Weights of a small mixture-of-experts language model, trained from scratch on English Wikipedia.
Experts: 1 pick a token, a softmax router.
Below are experts of layer 4 (counted from 0) of a mixture-of-experts language model. Rows are named router (the router's row for the expert), gate (a neuron's input weights, with its number), up (a neuron's input weights, with its number) and show model dimensions 64-127. Each number is 500 + 40 x the weight over its row's rms, rounded and kept within 0 to 999. Numbers have three digits each.
After each expert's rows: "mostly gets" lists some tokens that are sent to it at least half of the time. This comes from a sample of Wikipedia text that the model never trained on.

# expert 9
router:501544550520457483535476520453561512466466478534535468471540472542520507479571502502527502586405480483588574496477478527515493486547497503477469527543505513484484507531576485457529455503508499
gate5:476438571461501491511530500551413549559580375510501545520504495496504469573468531417546459522491552538490497451485540502479426490545502475488431536538534504543448433515511452534420451490546474
up5:475516531469528520558455465480579535495500515532469504464579494508559480522501539552496519512500483531452575445513469559487486515557464510420496489547402530522443534493521587512466549470451531
gate6:399517407471500559468463499535466570446447544476468506523512519473517461519537520499516497539517417514505459411524416463488490480554476525483503539443476595471556477470533478441479491482512493
up6:498463482485542545509479533527498488555473468478520479493544507432508490497516486444507480529483550506504515423537541492499491579401529554509492471502448451520530458475543491495492520397456481
gate7:435503483469517494504571510478574475507520564489467527477479505511511536454495540511555482462432530562526541578498431543589484493483521507516489442505522558521465481472435512494454470481466510
up7:556497549543499508518480498498553503533480448506499490427492485500449534514488506418462594562490533469464432459539437505549541459543549518476506569547515486502443493488408511496552580529525490
mostly gets: " also", " such", " some", " well", " than", " any"

# expert 0
router:490536491531571485516492540532444488460491511430507485515564554473499494518512476502550508434547439506497415470479520521475516497500449470546510581517491492476459514474519606480492476537500496
gate0:461506543526525538513469555561468469557496487483493519538494421463486566521455472518474520485479473556469512491520490477554508456487499536533523502481552521471409520515519577549496436469508475
up0:506462538500376548522479462517498484542459444439536515534475499461502517457520516499515472422479492564519486513433502543480572544493498408490478517499410562504439478494500503476507524454509502
gate1:551605548462485500513493542530481478495516521485578464540482526487507516497499493407519521503531573588471549475438462467465503484534495506508468533504567589585517479532483488456512459438464461
up1:519568584487554550463486584503507467514543467584511510517494517492458485487460556534511518552522502569452477497467536579511566495500508477414535478550558520547487539495461550535506526498505443
gate2:483456479476579544483515473474520424500509506527487476564540490450515506510511512487502473480485493489470504511412504480515508561431493468519514536495515488476529492547434545505502541497419514
up2:461489522519473476528518549502439447573368558496500518514477613465451564535464544475532487428494453445501493531506549524533522499494427549543556504521482532507533463505555599530487482473490469
mostly gets: " \"", "(", " [", " '", " (", "_{"

# expert 16
router:545544522420447504550494545458566483523514475482537547495558441495460516472509479524456495497490535511458645561461445463519493488496493440494548476483472537575490552487582470426472452451506530
gate0:537503450512544430368534591575538509521452516535522441511448518476526516474480485469513470531483518539504497595532597467536473445497529512444460596495546564482539480493509456407509496524621498
up0:492582565506505531518499443463425451473569479463499527532505512527524503508575440497485445437544538496509505503462462512434413409537509478491489493457514402594457519492533573507552556536459487
gate1:438499486526505471580449572472520480514468539418573453454486461520571489466437463569531558433477533419590461449505532507534467531547581454547509498462556530550500454481578554486463449496512546
up1:466445502483457556522504427485564529466563519521457535470509367472538509564522522505565459526528554519474526525387463404502484510468453523537529466546501511492489529487489516586492494472487434
gate2:469482495503485539545458511470581480516430478513485477448494496580489537601426529413478592539457539505525464493498555530503500466508478495551521537531376472466507485495444545462495421440541510
up2:510486468539442510511512505462491518450475466454527493488451428451498556513440508475503440585464482490487529475458471517495486480526468525473454583492486502518609451559556485583518550510476535
mostly gets: " Pos", " x", " Glen", " pm", " Rick", " Dis"

# expert 5
router:531569534498490477505500604471469451530520478420507549509531455561493527470493483540418471500478500520497647552461469463519472479489477471496527495465510488568531491526549485402478474451528521
gate0:552519506507519535500453504558458473508471569599470415468570461596437442520513465489501509512508485523522537472470420486460561462513531434477486549532503500468554484506481455456500527495463493
up0:510556545487393468491505561536472513459616454540598497494487513469503488539422523452459467508524495531471482479496441522537469501489497497457533592476478449541579478495506458509513459516524419
gate1:483546472513497495482500500441522446508475495487468465463481493507456511449531564502523459531480502520490574490478522533505486516485533512491513414565488444439574531377510537503530507471556495
up1:544517471489489485567463490522521475448496433463518520562574562517548519506477489504522505491535473573471505603442489458467460476472522476517494506488472526547533522491546495524497512515472480
gate2:481490549513454508544483497477548573512459557531527478459457528531498494498521512471503453529545473493470528555517537495479487502508460530554414551515517462523577504530491515450469454501534475
up2:465521504523563510521494470513521463513581457511560443500497503560497517519412530414463547535519521504495572518504473492604553494491461519468465492452508449550497528541446503488458548473478472
mostly gets: " Animalia", " Phylum", " Arthropoda", " Regulations", " God", " which"

# expert 6
router:539544472413477497526493551499477465557511475498515540508555430559474515485486450516402494526492491518449582569473447461540459494525515401517530482488495567543529541482545481437464482459521510
gate0:484576483540510403490495435555487531563497470428541484468531487471464484496549519477511548532470504540478508547479503413532527440491455517530499501438492453411501477556547500544493465502511452
up0:507484491523549470424507503493462428549468473530479510559486484501492477496490563500444464588474510470562488513482475575451552507412473416493523473454542514523517524425511489492492436522484515
gate1:522522544501500521575548470569454556459455502546470551429515521469488501573490540454524523509474492524517526490566451475533538559449447530564509460442530519527451469532523508512505518491482448
up1:504468525495489501554487537477463534467471478534523501467505494513459485608484525472521538469530561502387488534558472494478473477505537537577439431459555469516410401529514524539506517502474558
gate2:483489455516526513492557528557425473501463540469468562431537480480597434453515520525567556475487455471483570464467467474498437500473442573450542501497555488539545487451565500481423517440517480
up2:495612513446568536529486475531554429473487453474475516550465513505547434431504427587518475483493538565558499467391565488538534497522511460427489488477518449534486478488496478500478501450468491
mostly gets: " Daniel", " Williams", " Andrew", "ington", "ova", " Campbell"

# expert 17
router:534541488431485486533497551470453465582501476463518517503519455575485522444446475528448488518495523578479633578458473472529469480514523466480534476483457522534507544456554454420480473461518515
gate0:467563569477465497473566549470506549475418504508537545545475532490470535531524516516497482490469579503536491503418513458495557516488510443506412554473486497463464534568446495542466548477500468
up0:502528452482400540479472545536548538512478561476497456479500486464523437503502467551483513470486534506551558537500565497516525511475521478550512521528447443493561447474474465499524531503474515
gate1:487456482468452505482487477509421566457491564503487541503492486460463446548494499490499473506473541478488459543524411535466540451481472489507594534449458590487504490508518540533443465560427545
up1:606416580517471502535483499511490488506475464510478481448652532535483424537555487490510510489478524478527493458579472475535508576478550515603541506531440568535455458483542495568517438452512493
gate2:498459536497602485493481509531496459490497491524458504473475464471495465554452493480523499464487485463429506482511497484431524572548542464484421509494495517616502423499487456472457461553439496
up2:421452475482487493512493575503492481540424520500411499493535393531514450485474499486539405521439498508541477521520586518515425465520471505570498477470517456547519490501476456495474504495480488
mostly gets: " MPC", " JPL", " January", " Spacewatch", " December", " LINEAR"

# expert 2
router:518565501432482493524505532504460422593521460451508524466478425482469522462495476530471460536490511561516642568474482472500476449497432501469523461476471537522537552514554469445483473421504514
gate0:552447510473507543529510512508510521526491512476502470489562484554498455527545517558479546525500519477535484544485554494480480512447477464527477527428552512485511459455480426517462520454490503
up0:435529431491521453568568463503457540561495522549560464491527476526440412521481503565524407471519539469526475462506523423540489437460524514498489459505496464430459443480502497555543518520457555
gate1:534443474501513490431491539421432511449501443486468460498527473495525445518497452515518505542531444504608527529547508518539541499489505496536433545544497465483500488580578509518553534520483502
up1:463535523535519574545540405442467488536457493433552492484526454494502485501563445500466521500483520425492504563529470476516490520499473499407546427554568465534528522510519431508559518509495506
gate2:467513498440543492516524539544508503512519520495452578465507465529472453516470463474552487473484428460436522526574527461528474498465427483513505429501510536537515455438512463486454442513450553
up2:524499479494527528463485517507456461490514538527517455516505473563458464524505578501440471491445439485436502518496451446481493508473479523468531497621474523517514519554511487560536488515502477
mostly gets: " Genus", " Sheet", " Cor", " Yes", " GF", "้"

# expert 1
router:512590485449426492510492573455505485582531489489507535500535453519468525470501481532411476458548531546507600548464452481527486508493433429460516466477522534556580509491550475420499471460517529
gate0:502496541478473503552567478514577477410521486562517505509439506544470501438487533529518436452518477499473518490455460529466501490492447477530469503506430488413521423438489480523543472449475527
up0:485486461471512418510493467433469436550467481501519543459520453500484568516532458480464579488535493517473444550486471501484522536552485471477441437476456455542543486498467502445567555499457460
gate1:500467499508423475472509510493547442406503467556496521492516559455437508573465545460559452531426488497551476510480495454539525399541489426449484467479511462505494515438548440507558489464584519
up1:476504436516483440430486497528548430534445492483514533490512523436439556497470416467555507511517540518477486512536484486576539436486489533508470494527476402586496505455514506523585577469539471
gate2:460477461465540498449435425494563466514537516489462562550430423565504415526430516536475506517497578507538543549526525522541436490467465575443466428436446501402397498589487539484486520498489462
up2:523520508479502431448463493540531499426483525509558525436458494502495426569575523513517615450475520480502504500515489439488477517520521516457499457488536490470481472566449432483454435509534511
mostly gets: " Candidate", " His", " their", " Phil", "The", "It"

# expert 14
router:538547498343471467518509569459496462516536454483493554474494451485474515463459487534440455480507507533459589559494477470475465490498510441470526483509540519515545528496550495405477485412527552
gate0:524473505448578489448541485530574553547496617454562522422515535491531453453460482529564461556472585448474423459481507499521485515452494476473442506497542544492506557511512514462574519477430507
up0:561441533494495476495488477555525405524473522507534557499494519539555498508468453493416538505555532449479528538508515445460536442450447477521465500520503483457470490555463520443402465502468564
gate1:481526490482477484494416465519485522491471575502432456480478561582501419539411508497517499461535444513539490493538484475461482509455563475517486504447512459526419508566464564583521570571600497
up1:517482432471520491535490578537461528465481559488512490451474562579427556472500606453508511444469467472546423536451503493483521438483452505508488517449477515484530454552442480526524470534466478
gate2:432458543485486463473465605441471490538494475484542434524489448437467464486465466451469478502565530487483472498501507440584448543486515514581499455453496561497392511504365510522554447441487491
up2:464397516543564520488466426474520506513539485478541524491458444485452523463533490531456527496476427516504536535513425467501466518481536495523517511531539559485458454509499580540576501567473490
mostly gets: " Density", " Unknown", " ant", " Bristol", "Sub", " Kent"

# expert 13
router:517549483434429478489475586474522473565521444452492532498533457547467530476479479526429479494452523544490637542480458461495489509502463480418533491483507539550518508502532490458491475455517525
gate0:457524492539535553442476497480505519445497469502398454498553512479501534514530487533498459516491510479505501546534469449460483516527452506466437430502496500434456479484460510502560506492539487
up0:498471430491520557426441551431579477516476540512448506484507434451448513554532487501534479442496442505490505427456541513531461487507380484484458462451458471422489509475544542489437464483516493
gate1:434524527489523475525513492506502530553571547495484482530501527444517471501488473391491414536497549529526539517501527524476602495504528576475433526560475484502505541553515471472496512492516520
up1:611594436547518591498462485466518413492544481552601495504535442538478553523507510586458535488457485552476468492426469542503486549459440525432572465485564530404519513494520542500511610542501490
gate2:530487533529480502472516472519508533496439562492533556494529519553514511559520511523473529513439503605486511485534555509489440439540433501443496460522451478511516473545507442489509497417519454
up2:497496524448454428546506466516487503474476409455523478415499538519475436535452527486464486506525471461463511515424503537462505472535461466509452483515514455495519469484522541475548525530500499
mostly gets: ")===", " These", " ===", " Publisher", "\".", " Bill"

# expert 18
router:530469469604466499542488423553560472472497475573472495479538513474526476445472485501453525511511541443498477546563521531480513534520564448556463483494432473553572463499503530512469532542389462
gate0:495594456545453538535501533566447517565532462474447515478496492433452488528506528441474460487576471470451514512504534512490457463536546491518527544452460513530539466503554467494487522459478514
up0:474447483518498446511500440537519533473567487472489408488476515525507525463461494534518534490525537513532482554530542515493540494491440470502515531507548485590516455418429514537563483455576457
gate1:513477475475471551526525504450505548423511494520537422463481518530543387454521477538516512426513490472509490521455480471516479490444521455427418526478547553565485468530461502510481535466490526
up1:572542472530493510512498552531500490477495490483551508534475538505492573494485478503516496454516523493500489514464515473414451475476479500438498522525472574549427511502495496467480516475417492
gate2:465498483477532535465469434513445491545433553475504489566510511513524479477535536504474460472452496488563535493499510498509531462495516477520532494587499527464477475512482446516459491491515491
up2:444498502481526584498500524445535536487517528579466504461470495472471477541445504455470504577551398555479532405536526474518500483489460513528520541537523454575532538519548524422464492495503461
mostly gets: " at", " won", " played", " joined", " returned", " appointed"

# expert 12
router:529526504370472486520496568457471470522510464485520545524564441532472523470497520517439476526490495521490631584459463481526485510478510426445559451513488532568484578584572480452467482439496545
gate0:500472531550490551489518495471470438558599467496435563545483471563515436508532509482478583482518532444444506499457488539489457492504544523576537536524476573498526461530450534430505526494497412
up0:370546471514556537571441497493503511492459497455563569482515510526554512475512532577463496469468503493457479495454564484464505482495553500494496486517480472462464474448471467547536454536537450
gate1:499471408476519431494489504472562548446478543526465483510494608490470461522497517496496505486409387503570553512517526492450502466501489604512507479538492499506512420468482503580503475524486519
up1:470511444450509499511453499523522471562475401483489567531511481547487520521463501421506507375514527479560476501513510501503501488459558549506471483467479476574542512499533536535533406516497522
gate2:529441495506567564489469510473515563446512510471541494589467540472492524558506539464515508519570561477459529521516476486510601495524521489455502557474473535494430489483451465523556426540514469
up2:491512493466449511486479511516548438515449471503515463534463506584514512506469552526533498515535515491483552508483575462491491527441401517509502520475495438502498492553436476485462516501529500
mostly gets: " Died", " Website", " Elevation", " identified", " Known", " dedicated"

# expert 10
router:534451512501470485519505491480496581499521544516502439418462507547518466502520547443528505507501468515469418523447545504532492442493491553511511477466467492508575552476519511483539507523504471
gate0:503484490503415498502467483551493494381535496432512461489459526548432427487543533477473501490510554518606448481551500585493529488490443561505452532499537494552463501513532545443507529466556481
up0:593464450457456452513503453513482486564477498531503478571497532496456550505474526456502503518491513482521484433522506559509515596505547509495567459535534490492492493485388538550487512496484444
gate1:483526540558454500514490547473434521486531482483501542533389510496597444538464481491521466537461481549570492481503511555474476449536526498518526527471501510548469551523469467509553489468514556
up1:426476506603537477468508465535483513402549527557481530545534463552459534458497573492504476630526483498503464467504550562453556488466464494511453464437514444537536527532497451414535491561510520
gate2:456540456478471515571462485517470425496519509538494450542559515457526504470478521491512556470528513507470583566546560502546466504477543514523470572492491527527479498502521482559472492518540529
up2:499498540541543481476465425473520486446440519486524522580461553433549479558486506441487522481536437406457457469520452525513402428554509495442532509476436466573467509455479532517537425410610536
mostly gets: " Kh", "z", "iy", " Sh", "j", " Bh"